Weights of a small mixture-of-experts language model, trained from scratch on English Wikipedia.
Size: width 320, vocabulary 17087, 73.7M parameters.
Experts: 64 experts in each of 10 layers, 160 GELU neurons an expert, 4 picks a token, a softmax router.
Training: a variant of SOAP for the experts, 625M tokens, 4772 steps.
Below are experts of layer 7 (counted from 0) of a mixture-of-experts language model. Rows are named router (the router's row for the expert), down (a neuron's output weights, with its number) and show model dimensions 0-79. Each number is 500 + 25 x the weight over its row's rms, rounded and kept within 0 to 999. Numbers have three digits each.
Before each expert's rows: a language model's description of what the expert responds to. This comes from a sample of Wikipedia text that the model never trained on.

# expert 15
It responds to: Role and title nouns
router:475459502461506504487519493463553481527510498482486497468511555487477513504483523471453541556530547533473506493534525470496484478462528475525469492509519523520482470463494520520506538493525504535485534473457528499518506474514501478481523508
down0:484474499513510535477509425515493482490502491484476465473504505521541503472507477493507523544484520525510491468489510484487538462538531500479457511516511472512515504509533568492532498526509516495521487464493530515505510497525518471520524502
down1:519493539502487510479533496503483489512512513453488525519482524573493513491520507470511480477506552493451522497497496511487498484490485434528506485457466464500478531502525513494471478517487464485511467542464499539493479498532519505549471495
down2:497480517497479494525505493496509465537506546476529471473466475483553510489483464526531508490536517552490480445494462486463483524528478511406500511532490470497454512498472482497497474468493523519510526503499491477490508508498495504468525480
down3:539507481514496576510476463522461462495508499487497475487550485478479528505513455475502508534524516465510488460470523491494475495486476452475488510511469492522478527494544532502492517467484519517471504511510498554466517477476481491552531499
down4:501480547501500454490505511491503486512513509468453487489511500523486489484522508514519513549450465461513538516479478515513513495522475522497502493497495488472512518490494479504452497484507511464503539431480478505506459503464503499463517486
down5:540505495503519489492498488498496504538505525475487550485477483440466516512514486522474435491547502481513463530482481484477490527511521503525497493461520498487535461454506503491473527508465476499508470486476503496525515522561487483481489502
down6:502553488554498513504541477529467492492481492514486501499496507516513485481489526504489472514486501528486496503513488534555499499484460479483508527502534505505459510462564470489501519554466485487464492494492504469497475473503507487497464516
down7:489470475507508497520506491479489450502510511500522498514541522524509466478485490497522495544530547526488552522488513535502561493520477562511481485576487511515548514496512471503471503476496539452455485496512506550474473493488522512520491534
down8:487493492512486464503516530490504486512506497486510519520497509468495496483498508448487494522484485526499512571475457476474467505508480530534487484516511519463537550500509511521467494511510501467492522491488479467523504533519532455469498480
down9:515504530480488510493518509538447532522502524508501522508499509531481526530498526499551516522495455471473458494487537532529486511466490453490497509460497528471480524443496526427489500517527488510529541500488513455467537517494495492511558515
down10:464469496508489475486529502493520552489488496559501465493494538480545500449497527482489483475492515537474488479540497520544496506524504538523520494497539467504519502479511454516474497445534495507465480503453502492525492518466518541506506471

# expert 20
It responds to: Prepositions after verbs
router:491493497507527486501511484471520508507509493492519472508454560496510520500481527461436508523521519527468538508541490482503499473491511472496493517462514528509485484461467479503512512515542518516476509450479548494519511487543494462497526510
down0:520466495490482486486521489509482503519527466495564539482468514488488523487459549479526509524501461470509510507533465528486482494474495533486454522502504507508501505512482526501511443534507482474512500449496504461479467505504516516453516496
down1:526478528501493488488493452486507465495531509473467518487509509466492514477483536499525499501492485484507538450502516540492521517471513460546498486473509518488493515511505493479532487494515479513470487470504471516498541456496505461495520501
down2:489512487454484498574498459515484493524492483495527471506459484517506477503470488466501472517471508488502473458505490477508499488500505458485514542494520526472507518518485528469445467517505514555534502493495535517492542513484534512488513486
down3:498511464550494485462488463502455433506454543435514489519516501493464505540521494491489523487496469500487494423479506483467468497495530534520498534512506517526520477507504508522513463494489509510484498476491489506480487504531490503527502448
down4:480526422534517442463549555522523520535484536493518443486477489523508458495480521523516484518504492523496505512463505500496483499475524493486499531483505547519535515547514487495499517470507507489552491492462491495501497499530527489502490490
down5:546544488483476514515502492462565491477479484491501512493479548522476494513542485517527519526525536480529529540468498494496508470464500497524500546470527500486470495504472507506500572471508495526529511512500494485506513509533539478501515566
down6:483483502482491518480486495495495432514475518501535483482468495436484472525512499487457437505547542495513480504479500534511501551467501522485499507512431515462488500542507481469494496533417492498513496485475523459493471530500513498501504470
down7:514535531526519496491496465468472485531476560527517502517463480492539461498461538556449469486501475540483538484473511507497533513480483523512550496482484495534502464499459493503500487479484536511483474522520500487519457520532516522492523513
down8:501509518511489523495450523515481505498480516530540482491484509534533488565465503495502472474510542511507495466487515478528486518483512530493503527509493506484506464434494506513523487519394471498434475529506519463515531484497473461523482475
down9:527523477501480491470485519498510499508457498547476533529497456501477546478463498471516513530524511491469474473481465564485508505489518521475525465513527465479496470481481479508502501502503521519532564502553486463528506512514503512494474518
down10:530495509468505459499539475507514535510538465477496501517519508470485503487542507497502515503470466508483530513510479482455523535537516485500533541463506489477498514543497502529496499490538499497574506502492541458497531529462490501460502508

# expert 19
It responds to: Verbs and role nouns
router:478490483461509484487522479479521443522543500493509474472505551463501521484490540474477544544511546524460509496546504475492462472456526479523472548466494501541463498483458486521487503488515524538515501504461504535557520492497518485482558533
down0:501552498469501495557547508512464468475459523423517466511492487492509509483507494431497502464534522503487552487529561490510490509459505494477516488496478535540475485502531511484493495479540494518483515482464492504498493502465515519492480491
down1:524450455485480480528552493526496503471506495518544551495523492505511530513503490500523536507529459514502538511475503515472492528560511460460494512551475529500473477468435503517459474476547570493482517473475489485499514481527475473474503545
down2:461500510511562528493513467505501494529433475488546488489504453510509507512467473509459501504456542457535499560509517527513513521520548483511525462503528472507485450519487448537517496507505487445510530510491520479513486474499479471509453539
down3:458499520496522481481527514516479462513483467489515497542460543515478505494471499495493478496479511498484493550517446507510499540532525543471504516504476499523513478510470485455480488562543527550496470472440455495492496506530501469490490516
down4:534497514484518492461476486490564479467521479518458503476527527509483510518495524471514488523507493469475495457514511526461470484483537468483454502509520482505484500514519556497514519530473508551480555495498517519499532481481518495494504479
down5:482484525505511512463488536479521504534496497509503502513555522488478544560512511516477536503491486550540532477493504470433465501544476494469489487516483502524483510481541511483486508446489503487526498519555512534513517511469530503487472520
down6:477491457481483532532512504453487525495504487571501511465524475510446510485512528486501467493513514500495496489543515501478470562473513469499518536526467500514490459498491514504548466470496500449517441520471500500503509503519553517473501542
down7:486552514523468495467489510486498509517472462492495557484503508495455514493521418518527514512508528472482460463495557496533482483518502452433473501450451497545455506486510496533500486498456523459495456525544521504504486509497537472466463469
down8:476499515516496476523495523512496522520475521526543514496471503511499536534478521487480515486488551516533530502481495514512448491519542522490527504484529533502515472550488509513525495509523468449497486465485504453457510522514524511521496502
down9:482508477502510457483524523521515476461470496484518557477463523476518493531502535549524493478490513467484529487497503478543543460499459490517524534464465486491529502467532464482505519496459514514482494470467501493458487492509507491506482474
down10:540569548507505502513526499537459495479549505463510486497541525501478531490521519485521469543499488456450515507502496527521542465480514461482554466505457500519454496491536453549530466476481509498500499490489448471476456539483471504508509458